Below are experts of layer 4 (counted from 0) of a mixture-of-experts language model. Rows are named router (the router's row for the expert), gate (a neuron's input weights, with its number), up (a neuron's input weights, with its number), down (a neuron's output weights, with its number) and show model dimensions 112-223. Each number is 500 + 40 x the weight over its row's rms, rounded and kept within 0 to 999. Numbers have three digits each.
Before each expert's rows: "raises" lists some tokens whose logits its average output raises strongly, later layers aside; "comes after" lists some tokens at least twice as common just before its tokens as in all text. This comes from a sample of Wikipedia text that the model never trained on. Tokens count by the router's weight.

# expert 2
raises: "0", "5", "3", "6", "1", "7"
comes after: "0", "3", "1", "4", "6", "2"
router:567515496469492480531537517476502522444384506492559415487560489519429471481481573452504472515582511482594421510472474543476526482500561543501488519504528485548474537532440467511503503460508499484465477486486564534466504474542562529530536517461503516546478390518558514548471437432501568479573579521481517478457493510488479449482469490613
gate1:511492519425473494501522463592492449511527545541523504443548486500509522601417507440540492538582501545460414489546494524452496469624471539489460518509475525485513514533476535446509530489507503417494449474461610541489502460542494487560464481495455572469501494458510546451559439457459442481497560498450477508493548460455523481477532535562
up1:517527470533467477494434534524477498489495491486483435494447552606537518469496443516499475434480527523513471533538431534560448554500541507411537526537516490555540511449522507538553502541493496460597500515470447428484480519516537533485519491495427503475504522493519450487486510503475407459426486494492462531506484530562529543540506521460
down1:545476484471445476553486473514485514438472471501485469475517488496483508544536520494437464519492556571484459467474445532528512497462527471584481498559417542530473480430515495528499467547528493454533571530590531487410585550487510537480509516551464493537494499587520556484546483510471395481499457534472560513444509458510448538550539556489
gate2:548491508420520575478503513516543443574515539493464558457563510544484582485527436482565550493517486462558433512485498530440450567454506494597502535433532522540487514504487411582519491443467505390540509481527470464484533552571440527466491450500538534536535465553499493504515516538490543503556544551482470482494454486495520480497486517462
up2:475463443434466549530488534539491518522571507511461495554526495486587558564520544494489590551431532438494410470486428532450495464515538581531469502524510467449502534529511528590492491473464454495566594521500495486586491398498453482484547504523518471490500531494547493509504506494414494498429493540516441520525499440503438498449474516466
down2:474533531481443506528515509501577531439441533419549500477484487500579548457572404482470504471437512482479499510525564500503539522498578539548470570540500497485496440503525551453460546523502513394513571519472510459532499512473587522404486493522521478522495468559511494553485498523536518595515483473498518537509495493558407496570472540534
gate3:570503544448419453489468568465489453465462461561436470487526531499482423484406547462487501499513510443517523487495444562397490470505493493491434464497476510539517498555564431472568507524432503434511502528430580500463480548593514538562540479494512462477507504538406518487504479490521486506501551490458519478446489512510523452549406442544
up3:547561492475417517463455547490464506463448455542474451506536496476463493503492575565433474568450533468524528437547450547395529503498493535489471496469516496586534451462529509440486496513507501450485512451536495481483466529497543496489493478450483443508498483485482535518528568505488478417449522514508532497473446414494544489470500561600
down3:542561494513491468476552556544498509501469485473493450468492499461493489450514486514522610464497449591454515445439452461537570483531546489502457526463482493505497473451495421454494468455530510474535548539504516587521507484507467484595464467569514519468503436548466485568532494491494466539462513548539496487509484464535503533597525513520
gate4:546464496502483528421538476533497559454479497466562459490550527574474480498463554497420497531496484445484508469526443516521514425538450490428502503513549522500519561422486526474506491518531610537376493546590529565561529544447550489494484551433486507487502476487510449551514513472411577440478483524459484440438458482493497459512429516456
up4:495441469565463515495507470478466600467487530476552507508515560510489461465450470491460544494478485450574466482490498484443457441545454519448464463529526469519536568479430462518473448454496503551475580510552438567525578595486536556555508583509463481549543430537485438561473479494500572470507516515515509542492492488521476493453483467455
down4:522526517520504509337490513502476446537479454479461515544512547523526473494485488472450550516521510573450496572556563460478525497554514388485464495456474500464466463477489415507509488567497508499465513521520549582531481421465519499461432437502560582490508498484518508469446437517538471406565527495433538475523483514503510489501465476568
gate5:488527556485420479503498479528383516458443493512450509532536511469563438557521502425500468507454511483488474494470459506454521492506550538439499503529539505540557574524477485429550526471389509467531516486547559477454502521518560458415528549497564540470551503486491474481480514476562460538527510400526506538558470438455420532497464424557
up5:558490558466505444506524519476546533522430514489581496526463506514475474532455485479519493532457485488492458517432479475454523457571565508443444540451513469495510424534499445502438540515505425457503497531444476441421512599589533528475551528462510479467490506562536566548451570527492505540527424468517493565488520438471510535463460557505
down5:562527554523483536417444525477526513544467453508545481525405515496518472487482484536466534472497531460500485515465457466464490448577524462468526508548481532449504564548493500562492558469499542483495530499493516490475591449513413467503556406496537506530512455504572462498443516516481493510454512414455457549472452436563452458570577505474
gate6:501521505424495490471495500446555535483414537500548447475483427564463540544464492477501458484551535511502458478486487581538442486501547547455559525466546453533496422463488531500534506489560540436527481549471463579446533517499505417555542494465475543505486479538433541513513445482444516540516555591441443451534558479539467539517519573509
up6:531498497465514480423481471458500536545475517425537498537558460558464579539414531542510475553519507473562494508532471599423375432494503502493517505518538416531506465502496494508542574547534516463539510570540519531458558518535486427518529577454491497455529484492491530442537528450535485558480564540431507494528518497473482485529482524479
down6:507503546426452541493446496431516538483498476500514545565503591518441504532441504542487444556537514434457510500505540444492482432516485533498516550579467471450541523528532515517458464498507513513492504421518478489492527570456443549542530575499430485576490542470538477543450543518463430508435518506444571523491500468441462529510535526505
gate7:531452472446534490562486522506541504512583566499492470481546547545514533544490468432517541564482543473521416538501467586497510529557464503457471541566483542523577437525483460522459555528523498468443515588482557497501403512538485487481505474480493492504494529463547530466450525518455483478509510559538548408512536514501508520521478522524
up7:488490505459566467546568483517475477483516590494535454448598481515498559499458515444502516569533495546509453503519466569434480529554422500429502564578443484504496508467481474523489515486556511491447488545555533486533482541511535506532527505474498491466448466445472553456445498483417480448522535581507526450492510555532490579483480538480
down7:520479520576522475461498566543563513533515536450451498552524483500499490504510457563500521506518492516507499506520531451498541458489583519443441427466464493489473531491452571521516515512513445414550489483491530488499544484575550520550516502513481523481503455472493470581553584491521526520539550630570513504489521434503550452574455499470
gate8:582506464568525511550508561491502524497436465515526477505614455498482417490476517413503467494571497494533507466487479528548569497444568446500567497494497477527463515471528526501440474481477545457517519476520464507478444481579443475490492505520485559526489495443439522524473512494610558480530521476421448432480580524475569475493549573533
up8:435494493527431476460490452502482486480554557525509533448430538466522532535575485564457512570476504473490447500512550501485411524602468544454398498497486552419552523526443473497526498445539475512535482528461512469514563518429549494524488512455491458504574513503525532496509501519402479500450467477525539547504428525528430469540464405522
down8:436513478526521475448540454545506526551547475503569462434504566502502509481543539520468508519508505450496543441444516485531502527484520541468480496482530504417499526542442468418489492498535483457534461552497563551459510494506513551488577518523477452434521526478435430548483540519514509503514487535475452548437505489484572487516569439508
gate9:538466454443535465565492563508508469430402487532499505495457541465441450487465573465502538516450473524557487438521501495499550507523482523564512541483523448548632501471443411490471542494477558527487501552505507501507517500505495564563500525526521488455475516564491551563484500502550581463563519505427514495488567509513500571491591505499
up9:502493531465434496468521534526507493422456455462559493535474468444573507531456510539530550494536572486509485442497488541457539479493469474506492453526533367490536467488535525442509500514490446460504511436441492461450488544561465524431462540451482459456561402473471483529545503494485588460494448512535511583504434508415468460558537558545
down9:508584486503515636468545472523500467535427572511527475536436518513492524461471535558517586498390479521580513486425512520505427522584436515504474482503494524541548543504485556469456488513487578478481613514525509487502510459577460573474587483449497472537460452434529494484459511462567496454512477530534486490434518528540480524432497499467
gate10:486514574417518494461551515512494566512430515546518431405544492503437502440463522526458407498492500529493571538520447479526499461503553471498567455515436515433521548550503485523540426505536506514548501474491447487476545503500584532559430501436459444553527486546512599527426508515491487441510496504445447487446464491510482556487518473542
up10:498523538452524532504582472519487540531439531540508425447529479476443572443452498489430431479508487562497544584496465511529513464499570499464550465499424531424516548556513486513545360560544522481538516480538474527521553515513560547533408480443497471561550437561464554524471456486460519419514466508458479505484489452494502500509509489552
down10:488565485490405583439523530502545479483509567481517461534491485420476517571483448441467548504514504491458491487522513532449500407509492424552512513457464594536474512440497485534573499488603547499530504457491483491480522451451496511540459474468480505418462458461519522427437499486526449488451507453485549510498561520473477537505505518512
gate11:482522514462558468524501489524468468528428492555451452468433492460518506495478507502501495516563511427535422440481470512446489445470531515513514564442532517413378479576464516479540530481524552492485487455492526545443463480470450509523469492467529509490436445503529503511528605480514524475468580531473554423466555457527480548447480542531
up11:452476560524459540444479542475579541413564547462482568561518506488523480557551455569524537459454511576481495495557559473551517540549450431490463417542497485579572485470527524495505514539446465465473474512497449501559520549487521498507482522497432530487556535482439449511535458499485444496464457420492476577524470596466545529584516459515
down11:611522529533546500475519569497550509489488526517481502450546469477538487497485506434497556522404491495535433542468502484485441442553472456533543563545544448478587473520491568480481507520561457439544469546541425510519541461535426534481447486459528435442478462502567516536416491446507548465465489514568479506482546553466471502457583527479
gate12:515551484425534550526472448478538489522486472486530531456545517526456496401500508445527540540546459580568425468507510489405507406486529515449472537464516508534484402477481561502485530458511495476436521501475531519482522428534481522500572520501501467487478458447501471516524471464451512511501504528485511513433533549507535573545548543463
up12:469509466518435528469516468542511467503481494536435488512482448500507537511435462464467470519499559498507532464503463484548466576503538480569465521560515456461486526503426486467573455501459499523532492560497473468501507555510491483441439499537541516517506489551450501541432444602563533520483543433500524480551527442492473443486520431453
down12:484472553522578492520513557471492501427499495527538468551487511546478456514506494485570491454476512474458606470483555501560460561511514568527520515434492460563468471517462468504497476505442517552482519536520452514409442462530452527447487480509451504448509462555473522429537451565434550533500583519518520566533428514565478500483524525543
gate13:548416506586456520461505492573507465578467582419524458517422486507490472468492464461496463471565501488496516472489557459462493475475512600482524518492505513502506487504493493541490562471443512469506461490505512562393478504567485486551509490521468530534513520531500379538459534432549549461509468626476523469515554512446495457522442464505
up13:521479508527531527490495550498595465492453519537496538499539510530512549502473482548502530434499491504466509569513497550523554527502529519518485476504468518521534538477478459504600501533469487529442449457454479489594477481447514445526504481580500515474511480491431491455557460499445544379536457504580476497556511582460503531508531478517
down13:476460534526499536450435501522528513537554539519426528473475515526439489485514466544475505521498540492485517495477547448571455585474619501417498575495436552424439509509496492515498441538484491580470552500512581440508504542543432519481514485561447534434537462532529490529515518479496477483446499520519576561552455501489423491558478528442
gate14:579519483482522520505490460541532591454426505489460465416509470495508497512496523527427526583531505508508437515487527554420510512446456597557606514503465448484511514483547436525591505494524557458412542462488612554476526511492519506531501464431438498506536501500571482460549507515512535501531502544485527534502515500464438503446558452538
up14:570517499459501520421482492552466563443540479478468475440506470488533477545455522500535523556619485572471432520413519594499488555537451482556524487497481538448564466499545512488520506522461502498469481456433538547489539529505549487549533491430555460511533486574527525532521539437545543575540507498476478523503495497410453492502492493520
down14:511481432441542513453498514437551509577533631413506484510530570491578451533473523521520545569460524495531484486391573513520515493520547533415460510531529551456492564542497542537466521489484498510445491462446527489530485438496512524546533497529493545491448464485500527455478550483584468549440425540469566444491516504509494488487470444499
gate15:493518519536543515541508519457477531512496522501547524557548461503540471508591554448464461428444464513480434469540483621553492518532527474474482526516497484448497432444509476588464484527583511513528542515392543478532542499521552461466569493541449511476460484511534503552489488460459486516473503481511534460445449471531503527498493469585
up15:521513448505553524517464559486456489475534524509531504520546432494556467457543528406481507485516540466523435480597445586482505451511518521471502505500508437429498473485523477585511498517612499506515495533441502466503501525524533488473556506504417551467406488516497537581496472514469547512504569462449544428434496395546443536514484512584
down15:585464546522452530412505493594541493429582522524440489522492469475476479484469456538529464554417524539517556493443517438540521489568416526480515490482480548465555531523489580515497493513454452539526477573553546520489502502551524540508464497439484544524533538491496521552531539508490523523527472539420446496573472473515487494503536473470
gate16:512505552516479448516518525436495486516549459438499424523517555463501401438490468502504534506509486491495464461498478557447508458502489472574529457526502500550532493527507488475479528479481537488460500470542518498467568491519525480426500471534520463515457503498509417519538495407485496518555489434534469471520519432454571472585523530563
up16:551492514514474471460531536498502451484461519519492477490485592452480438543473464468483530522527523494530497508477492523525542492506475479574500531547467532479544521564534469530495445471541467471429507567535449492454514518499533450473528525519547448495473521545479457564540567457510479533571466460527458478511469493479526473514445590558
down16:511486434556554443472419529517504412488548490511517510475459494482521440447414503534508471485519432509446474482481424472452526473458543526564529510534539510563524525447463463483424448552483481483549462507566509501458517494494492530558536504490450487476443509497489588453513463578551517538523496511509541550516565575438453437489473488548
gate17:530508537482503466501587518484491465450479502507530500474504530512447497472444498433535529555433533491566497523466525580497448471531563474504482532540475468559547555488574490475477518494559512499465473507574584526398540515552529442498458557461480549409431457469529471504457546516462454446477505560488520464516529541455534494574499549529
up17:470480510510545523562510486525518499472517546556476537485452479478502573568489417469514550530465492513568501542451485488503445536581524511499472546471460471553552541512491510498452426504563452529539519552536468508491459493489447451495479529521496518545470480472475500496458490557452459420487424480495510449477564593488525496537480456478
down17:437525469485578465530573504486464437533534507481491513553434479460468473527537536424519454519538524515470529557551483533439462468494484473521566447555522469495514525506484456523534494442495503505482502601461550477500515553488567440569502492463532525438515501496422499460490511488495479481481501613585538411505535494443482470593509484531
gate18:538480564521564538488559452530453540509455461484529516502504523554440435496433482429475539512539486464472469483525519474512487516525498508473517461467533446513477473478457507459534565462564519491466489562521562527448546529586536489491495464436531482577491486485509481526510488487531431500548524551484518473511466461485503574544441541490
up18:474453528533460548487553515489516487526510447457446497543404546528528506560421451431511569553498480495559490545472579540510464520429423562436485420417521511532489459536456467446453429459515470512529462510451490528494482473478492491501523491438506481505454530535492452441517498481553467479464512483551522488598476555473483410530483540445
down18:502479515511496529412529459460463444481435500522462525411476474472541467462513511552497523492472501569427486506528451505557471476500493531427482474434515483456452475556489462506514510471490539420463527467450542494518488473561525466486463438452565536502544477497508495493465563573518502411556465562537546528483523495571531461471509533470
gate19:499521506505549503510467501474571533479533554450516504485491571550454496531447472515435550464563539461474493546543507486562535484482508513475447446547502457514474459528533478505533456465539511445508514533515450548416407511490492507483542478469482524481520459487520558466518524469539455486562524525523451510433457523510522482503547513499
up19:573484414466492590496411521502526551493465499504469520480429515434505563550490539449452473456506504477476468502559521530481500481486516551544510533494475491555449427422535545486477446526517509470452559552493538519459466533544438497392529493474491493511539462511535515521470511498484502478518535553486433422451475449502460469452548558511
down19:513485538503484432566503492545497594468480472502560508491423488437506480512448528544500527571507489481523428500529490464491522510503535474486502518451488521423526549480465455476456390512512469453459454503496496515501478470490538495531438505446546508573466478520529534516546523463474555432462532516501449492533529446486530438477501520492
gate20:526493512493520479451500441529499484483486481527469470426511541376477474530511492472513513523495467544584491509391550510508496508459507458515540485535479563549490479542486486571510497417495454462526508485454514492549471513457465533438548553538512442562470474484460458487499556492481491457518452489503498437477495465433454511525553534535
up20:494557572542507549528504556472499537474492517471482514567385537549524494524464522457457474478459500437441492485473499488490439438530514495481471552504525509438468473559497524575500517510475531574472446534484571551511555494489467527539462430524536493542557503539530520432488471529545464528452494494490387531557474522491507451468441538480
down20:528477464465506530529527493405477577480523539474431523482486536421551485535461477514522445517528466570508558518504487440498525493480503506552523532453466491507462389510538525447511514556483518545519521528544435480531512414484482555432477536468533471497487541445519578565518510504552468487514562466508439509567482474531517594502496506595
gate21:550577498434517446483404537506527479442534491459489472528495535487476588526482518441453499551493461506523517520472553468441510504531534500506529572447504521461563487518440483473557497456506476437534505439495553512561529469574457515531435495533506494571465485565476473559528514581537556550493515521537492478519479504430514474474492434584
up21:546597496457520463514453587561552487464514459480518455513545551507457576469508479391516529548531508490571401512467476473443526481543500522529505485501586550457493493566512482496564474485562431462486515512489481485548566463590495506495469489506516476520472533483505573480510506526555551539588562473501493480504503478497501463452495544512
down21:465511564489569513518460529465525478524441442538585475472523499519527523491504561490488557496614475462535428490481596495472515499477508522586417457444476429507543440506532490588483518521462496460568494469458516497551467523472456441475519518515542483498457438516489521394433519484520508516408518414520476481477460524538490493559481502538
gate22:593491456493571545568436450460524557557498545461507446484538455462497462461493483459503443493536459600537457500508505487471466522487580522458482482463500510563519490517498480530487472483473446487476471504494502459441518433524542545484502467453529497442504485495587465516564457549504560524547499577505457451496515529425482521560498501517
up22:541416448453616540548446449481478525632521473465486456527494493479503470485533564491528515579572443553511469503475481521526556477515567586466517512484519516617504507478476524526379537498512465425469499525487544513494536532575536514494485482479458500488483436465544515506511483501514520479523457568451467509436517563488468467510472519507
down22:503525557490443456491483492549458494492497470506438509476551541477596525499534520479515451519421464445475516527523534470418577476493479515581507582566516496478510505479504392533468568494489480471533502518460541583512491483535529495517534514482511526529565495465555474504562485541509462486485535489487450515534516456561529459595504538485
gate23:476485407509535446455434526497479472459481479531446454502473448479473484558467475432499504573485439470527495550536452476459494405516496531516462549481522551548458488483423551539494564454502494466471477558505578475510491468515444547492531509482485486477470435474504552455510453445478481489477509443498506471556544537482505452499480449564
up23:485459539466458506555476430472483444492552504591487550433539541579514491446466470566530551477421498461526490437454534462516537535462526485473503521518425498515491504512546514495462451491463491549535504529485469510479516515550554492467385486533554563518520509487496459549481511525531512514519471427511513517447477477513494518472501518426
down23:489494507516485508551501488493493466459478495556492488399477568544465505537506500508524519468435589490442487531447463556477465572432543459491514517541479533483493545476509479454454440447473512543559513461489504524513463516472543455450468462464516457398497452538548531478484467503502565465497485578465475479553514490436522461504545545552
gate24:457529551515397514477519472442454537490568431592510484541532523446477510525461510498440491518496500444455479458446567477576484459562453492471373478552516481499430500465465538483484475508481502501512540491443520542501492491493508469495557555439495479542573425474547442474470445511512476504504503491476483471518501467550492523502506470564
up24:406499515476525480517467447589541499503468594511482478455496504461517484537500499475561576465470505457508487521456571406478533529495505524587523624538507483455499550545464498502539479507591462488541503447551474480446509465538481497485532511479566490525398482512523540443482536467548488446489529477515493540512519560589490535484471482528
down24:485468432535519436435477504481491481531489561438574520549504472451462483529467538567532517515435533536495517482453557448555551509489524529507425487523487477439493566504449552529547484412494396492507404468478475502513500464434463570529482515506483498553525525544492588577516444516405527555496492545438561545457554523471519518475517495564
gate25:515558510429458469480502529515420503480477496475531460466489463527512439526520577506518467593592500511469443518483391476503515537464526500540515452504431480460451537537511525468500525507502538530455481484522535493538520468510521532594516414525476587531506493490465492546489443406489513523504508552526509479466513543559379432475479521548
up25:523604458488464453513583547547485512486529508459546490488572503462485436487486582510548483558582493514454506516486419532496511512499524510502471445454424456463491538524484527499534546514449491484414495484456541503552543508461500525602524433552497544557496522464437480523560543452472546481514553570529494460495496514536434488426465535538
down25:483510438445521516506426521435492529499531473512528507422482500597525537518454534487496486444548487482461528495564466461541464496547515490519540473479499573569521494543484503468475481480520502471556515511499467486488468511527504417454532444572508462533466482536543512473438579454516547459510453427470544498468514507455528453561479450462
gate26:513494524441549492578542560471509466481540525554510464546515500510477497548589550468546518469589495566553516505506523552531503534472465512503511522530499496529486478473496570442531505499535483477533456528391529474521418598516535457499461590516453494509509524508507534513548499527502493500561487513506474571441469471508471471514464537451
up26:471515479473480490434468522508501498503472439450467466452470484554531495470539516566541567527441512437501494494486473544497521524605421457529453509443450511464514536528459470539429475529459500502469572457581480481490582410560477508534542450522522503462567472458469489452457509499471527499487427525520485512560538595441555518545503442533
down26:520530525515513456499464501522472515572495524531528469563446530459576554509397584533499430531560476485463562534535451516482461523518451413560468475476466511477530459512434475527436469579515545495443539490598446548510518522510451434460513508541436546526502497482511556576464515512464455497531472397477486478509458499458534455440452490443
gate27:566550536497439463486496504475477557632561456469526484481545506534548483504532568475492529589550494566471474478520597495519489508471523506405532450448545510521497472455490498463468455489479456476468506501465543550469511428483504486549478542525469516509451530503499452476502525447497545540486545512443462562432456488542491479486523473480
up27:513490490481492435499506502527547546599526476522500516514575428583475444437489583398453520489509462550495506510525549488498517494527517471497441497458551505535492522470509508559508496496478491493457492508532599533540512467484528532524463474502497619496551535440551484454490415454541565557523560484544496552500464529497537455378518460502
down27:526485531431542571499529523468540497537430479404420468494527503466464553535495385501564520537519472489507521469537503478516492541438401468576389509543538526529520482510473496509535483432539544544507504500516559488464509483571517433467509515519511466538414521490521541465516569449499519564532461431508473544508522494500501599468459477486
gate28:559534484472476532508548492514416491494435504471522450448548494565470492491490558498486522456561529546542448552456509519503520505554591562497527547441536508475443461428509444518530487506464490507491435468473515505542570547478513460497514458509490530522506609523520555515507412444489583558555576467528527456439477540510492517544480490527
up28:472499508469547455494451503450514513509559493523501533486456476511493501533425495514506487533458485444467544501530485527499459463442499470437482499548434484492509524519514556511467476509504600459514537531538473447498506450432499544493453609462560453446505422533486482526502535456563508484463456554421485581462567494494447513500529493464
down28:503525580495508526486452515517503452533475505549437526497508497480497466479519556504527508537520468540471457465459412491498506521498475522555601541569537433595447513511468487546538460512519487505451437466472449555544446533578512446473561576529479513484521537431508517508463443544530493510512420484521471501532439496499484549480509530594
gate29:518508512456506484420485468485505557541490527521532456480574506478457513527549473519541459482553435444536460474456495424547480499481527535515521524484483561465447516553473432453545465433457487444486537531465524574417484507461541558422468397501542448536502489532480537532524522461519486524482492487445526493516496433549529621463495531529
up29:488520554527559497477592491475522509476494511536414544456451497507577525470477507508511530512524460521513510536536515503519470517543466506426467579518569485545500548451563488417521528418499495450492488478502449583440502515529495463433481487466537489580531492495597455448494522515424522547512523494502479508576499381519461539453515492461
down29:455482534571477558500538511444419538441431449441537507503539482578483501510537488491482436516531508503554505519576420457479573454501538479486483585458461499499455456524618500499549551555412418542462557502548489550540491488506587497432523477511500502545476487524539559487471416535480465500537456471509501527500544466473554508518480528553
gate30:460480471470495538579459529477414505490497495599469509501480484458515531504475626449477433518539495470558488494388490524471520464484541486449472506483524441475539488526428483548440522536466552542555484530528488482479496483496519487532492517424606515513517427537532509549481461429530483469465540495538423431503451480553551505466493539465
up30:418423487526507464514528555479560512503534493437549557469464457511554458487468426489532557569403490489469523530564489528514500544494499475530459539549485511542554520417544478481501475483466474453444499489492500515498457502465423477487515519518417497485448546426537498439486532616463581545505490455502552472522541515435454496527485457534
down30:544425473530478506421569551510463484512551471473463503512479596496413463522507528470501552502462477453521396577516469410534526445527462484547454484541484539457571427546508514512490445485553495407518498535495447448506472521476485514488557500466533495495538497584516517513496497540498519524443508561454504529436490482455540554551562470487
gate31:522529542449465510487637492427499514475511578504536577513500482472567515564473499471526491482481413479526440445497500467561439540525491530464453509519567543507526562485527530497480459437516426516508421533494480530561441440472546452527455554440532467466558469506557563498500501547474447534563524507470467560491573479504514550467467481530
up31:535525489536514488529510524479520465465528426517485400551544493469471481459598464491472567499435551479507466569505525526503523539503527459503393493515514487506484490521521535543530495506503536507480528464535464566573584561464490474468520501524461589448422517600444483475512444434529552557452472485510581483474490477518474515535510462509
down31:502544487512513565544402430514518539527562464514592503498491554491506477510522473488462452549457478551506546485502456530461476573487532526515491475524518506465507501522504526484495545590495562513466496540466485497473599555479520542488486490605475531430489495491528501427443411512527467408478540448542486423500454522479465491512433468507
gate32:479507485558501559510484452386468459445493499534571530531461438446473511500532478469529466582490486579500579450564511488499525498417492522457582494528537531545494489474495496466529565492456497457532500507517544538554530575521490504527478527518478562541505448499612462543449397442477525510558509539484478489482535533419470510509479557496
up32:519507463591509568507531446482532485430479490463523517570481473479509484532556468456537473539466461538502484481494466479495508515411522436479582482557527491584482544496498478478495603503432482484537467500507525557516526524522503496534524501498481592549523432514601491540430455463479459529583477503452525488451540501467461478513438530509
down32:464510482565602493508554454526492499488480507493507517526496424447524489522452524487497538505456485456506498490535466584460512511579472531492502490446560536527447534516475474481473457427539504455481476473568468430485496365478489521495536540436506405471464455517470454510460499523441530437445519475580431506482527505505514424517491570513
gate33:552465472569506483531501435470554454505465480522491498537442497503453526469492573483483481496513488531510525575504516521491516526475500494573413470562586524448502518547437477584541466569499489477496519509473511509404511497506465587604471522474526528490496466504486472530536535491537539490489510490500522410464512553514532426478477452483
up33:594484535528504469569520485536468448546470593453529405487534461506455530470523492457543467476516466513529477493541485521451448434547484491554483464525505499557480492521450526526538488487470521410508495482486510513465506444448503577495502508504485540512492400534458500436543530507596497607553503492509467421506483554462486454484468503544
down33:454562536515547505571532466490510459541489493528466471477535499571507516428537490536549538489564494489470510483426562470517506495438426530535523572494507445580551512583496488523507470428537485502505535531499501526402477471501500457505517512459456461501509445569510551468516533528467487400481502462506454564520456486512521563424460543524
gate34:554506527515557488518505461437496472508444512505518536478500500459480502559469505462434474512482461527577462518486505433528492448500490538521454544412458428587444472467415521483578586479505533505422524542517516503518497412476449472526453524430489500517485496542574504468480501505476525491507480556492429501448485445502517452419514461484
up34:562457509533487534475454484493419434565491493526438545508503492462533549491480450487485501522554474505433374574479503473503455479549494488484477483460497455506432446523472520458507483486479543555468505480465545495495609485550504478497494523546457487515480541505463557436441437508486510525520550551405527443496505455523505477484489502460
down34:563559517527547484461500544549508462541493451417506542450488484501509527492535530451572475484514504513573507529480507422449418511551508466484469464439523530515474551484473508557555492521417551481492483471501521460480491489578446469501486433461519527501506412465510521501555535547503535474530565436487472583444499510505439495442456503433
gate35:534536535552464496455560548529487471460378523459504523468534497478521453516505482560512509445501483602498449456477484513550508488451520533518509444543525513461467531502523565440476491506514443513490480488495487545509531476543480566442550448534511524404487452486459444516531488496473497505548489506495545459459592535541458507500496491513
up35:443529433485493544449460540517514540479512555532558576453446448527495502462411498498485524564502547530474533579451517470400475497496529566448453501521581474532456550461496455500501512554515431516519493536539510498537560477471452527525505497449484494557544551511512545509541505513577517497538492515497483459541598463415458519483506482559
down35:479403461454491439468539521529533543500474476476478422467487528515500507519434532521574500509564467465478494565519480549499505549499459444562471537517446517471543491472471462473531457469472496462501537524488484444444487588472429428472475450503533468468514480508486527500487538456486544533462507500483531465641470459528487460500485556430
gate36:491506490525536513495549540527500563565561485507512473485457516541497491432504507451481513541499575508503406487526465554475498518534495433602500503479552507547505557490474466494517520410523561520492510599458567429493505487627485509497521498497508508491512530504564505529502450485517520606515548550543513464431506502496492478511528443549
up36:479486485457487497529520427473490459494516527481518494464496487503504626422519557506509522479555454557526499461470534433545479479449526488430493475413493523404492507463363540535544472506498556460498501487522478573543469478492514534511478493518526491506550497468428580470496490492455473466492444452483534484564574513503537522504497557525
down36:511540485514497485519487409498490585502475507447472457491555509467546509553501511505505558555540476517509560543526511441500492512519491574453487488409537532444465544505473569508419543509498406485515427499445494506550481487541502557546510550496433488511511487511452533514499503453499466464472496548491500490566525479548524500550503535441
gate37:518573541478476493469555489507495528510468491491472533543509478516495557528512487489515531436473459414600465498464470434532467513523515493443539476470450547410486515516497477574547477494535503546516547589493493461523519534472474529480529522453481557543512503545512610530458484435523518573549512566482515489507547438499566474501438442449
up37:577548518474473481480510527473485511490484511527471434541501470489600470476500463507553486535437527465570471484521501463506492514502457430436524522531518452498469495498543469538464453534546490527438440499518506473543451569499543464504504551494550458503512537483574483518432484562446522483538507593508468443473434613512553498547476473485
down37:523484457507536484522482500518464525538486514554535497504425516510534524467537586451506472567498498456521429455494533552426569456476510537456550518490481465487535524460569460490502475511539550491452398395482513476488515477512457465463465514471422479509501534515519493472503395557510485467542469494587492556439462464505517438460548427393
gate38:517471560524464507523449492433559516488475440611546541528552577477491517488451474466494466550481549431490516491444483468463528494438564432511561483516515509514520478500523550476517512510462470497492441514524472541537548478522482496546423499576583478550508564545452484512539483533548461468504420563534471439541449479517496529532533550534
up38:391565484571479460580492481544429535443512502451523450468467449502484500488426470515559494506489544479515470517522443423508542477450416493513486511513483533488465545490535510454547557518447520471521463466463453515500500527537513509511459489472514508553587534402416517569525486494484466513462510489496531569585499557504488572538506487571
down38:484513490483495452510534538509524445411481476508501504516447492550470480505489500509487494525512427488516515455510479533427519509507495514474523486482511491463480549582522545515497519509539496471481487474527550473575578530552531448545538447515548545497507536483462505483445477460458469489501588479498490473453572557503523523622420411443
gate39:519457486534478533499463514462570432510485548434509481483478485410513502495552426543515456485493529491513442520458506565563499468520475462499551406425499418529462473552538519492527509486561505539526502505511533474486518517530512467572512549544456506516453421503462496474510518484506535408478462525514531451507526555423523464612492471486
up39:515465518557507510460525547412519510508446567440532516478506498481493497468583449471474461521494533512506411469498492528596523528471527495484493428418474515593426452543547543523500549490576506524501498517533514505519527556509514477511491559499509541503436468485534457486514552474489539477479503551499518484533547501468514448527486419486
down39:527522519490491523510469488551489505608486473503421495523476512532416499450485504550560482551482426503493409610524483539482489450475518556506563559532536503513482545523472503534527494536552431463453488469511503513501556502521507538508560528574525516499502539477481430530485504562472476441479530623577444497519521456564532518514493506530
gate40:542458435494481562536437523530508509479514459500513454460473511521573496449498549503545526462474528513481453445512548448436554474434542514490559532509472496472505590504483410493443534463423500488453469558488548401519529491489539473520521475471531510506543529532502541512498478456551521585512596496546454489487520465552473514488496553516
up40:579454482492432542465482513618540577469506477513466439499470527533561516466508586474565515478511502461496523424522441436478530476462549563549544454468516480430495522505496439495435500470442580483479471513492479396461548440492542504469503481439502518567566519540473479516526491480497499549510457515448512506479504476498497491454533521522
down40:496571489500513548469536479526453428459503462574432492580489490515568513526465524495519511442473508600490553437491442512415596570577443505462521485463498514435464509487496468492505561445519560466499528455546492535554532478504448472491441486417511504478445528434454584471519489533492526504563511458465477513501459505404464439499568503549
gate41:526496430475497537546468541531558500424446484501515540507542484446419492456471581518522530473523484604526491493498485468525492455528499530581535489493495482542458491578558477482511520469534528379523494417457534512480518505489482546524520502514414409554478397389530541503500456510531496507485560486480462489476506453512484527524489493576
up41:542546540496508507525470453511458434522539492537497498551461441614511488519533416600511492549491483459439478494484530531402441530511513432419570472489522544502459504455493504532458443537445493539435471508545456468504531502486559497477455482487541527443557563550567506500512491500498493505483558513444546509493469584526430511531471527465
down41:444435522515405472505512504508543543465518465540474522478559495556503460482432471596488471433524438439501539483494491535542455504460581492464529551428529516493520450498520541540521572543547442587492462485515554490464529500491554429481483504568504529496478435495393450587536621469529492457491522476527518429514529547484493460452470417461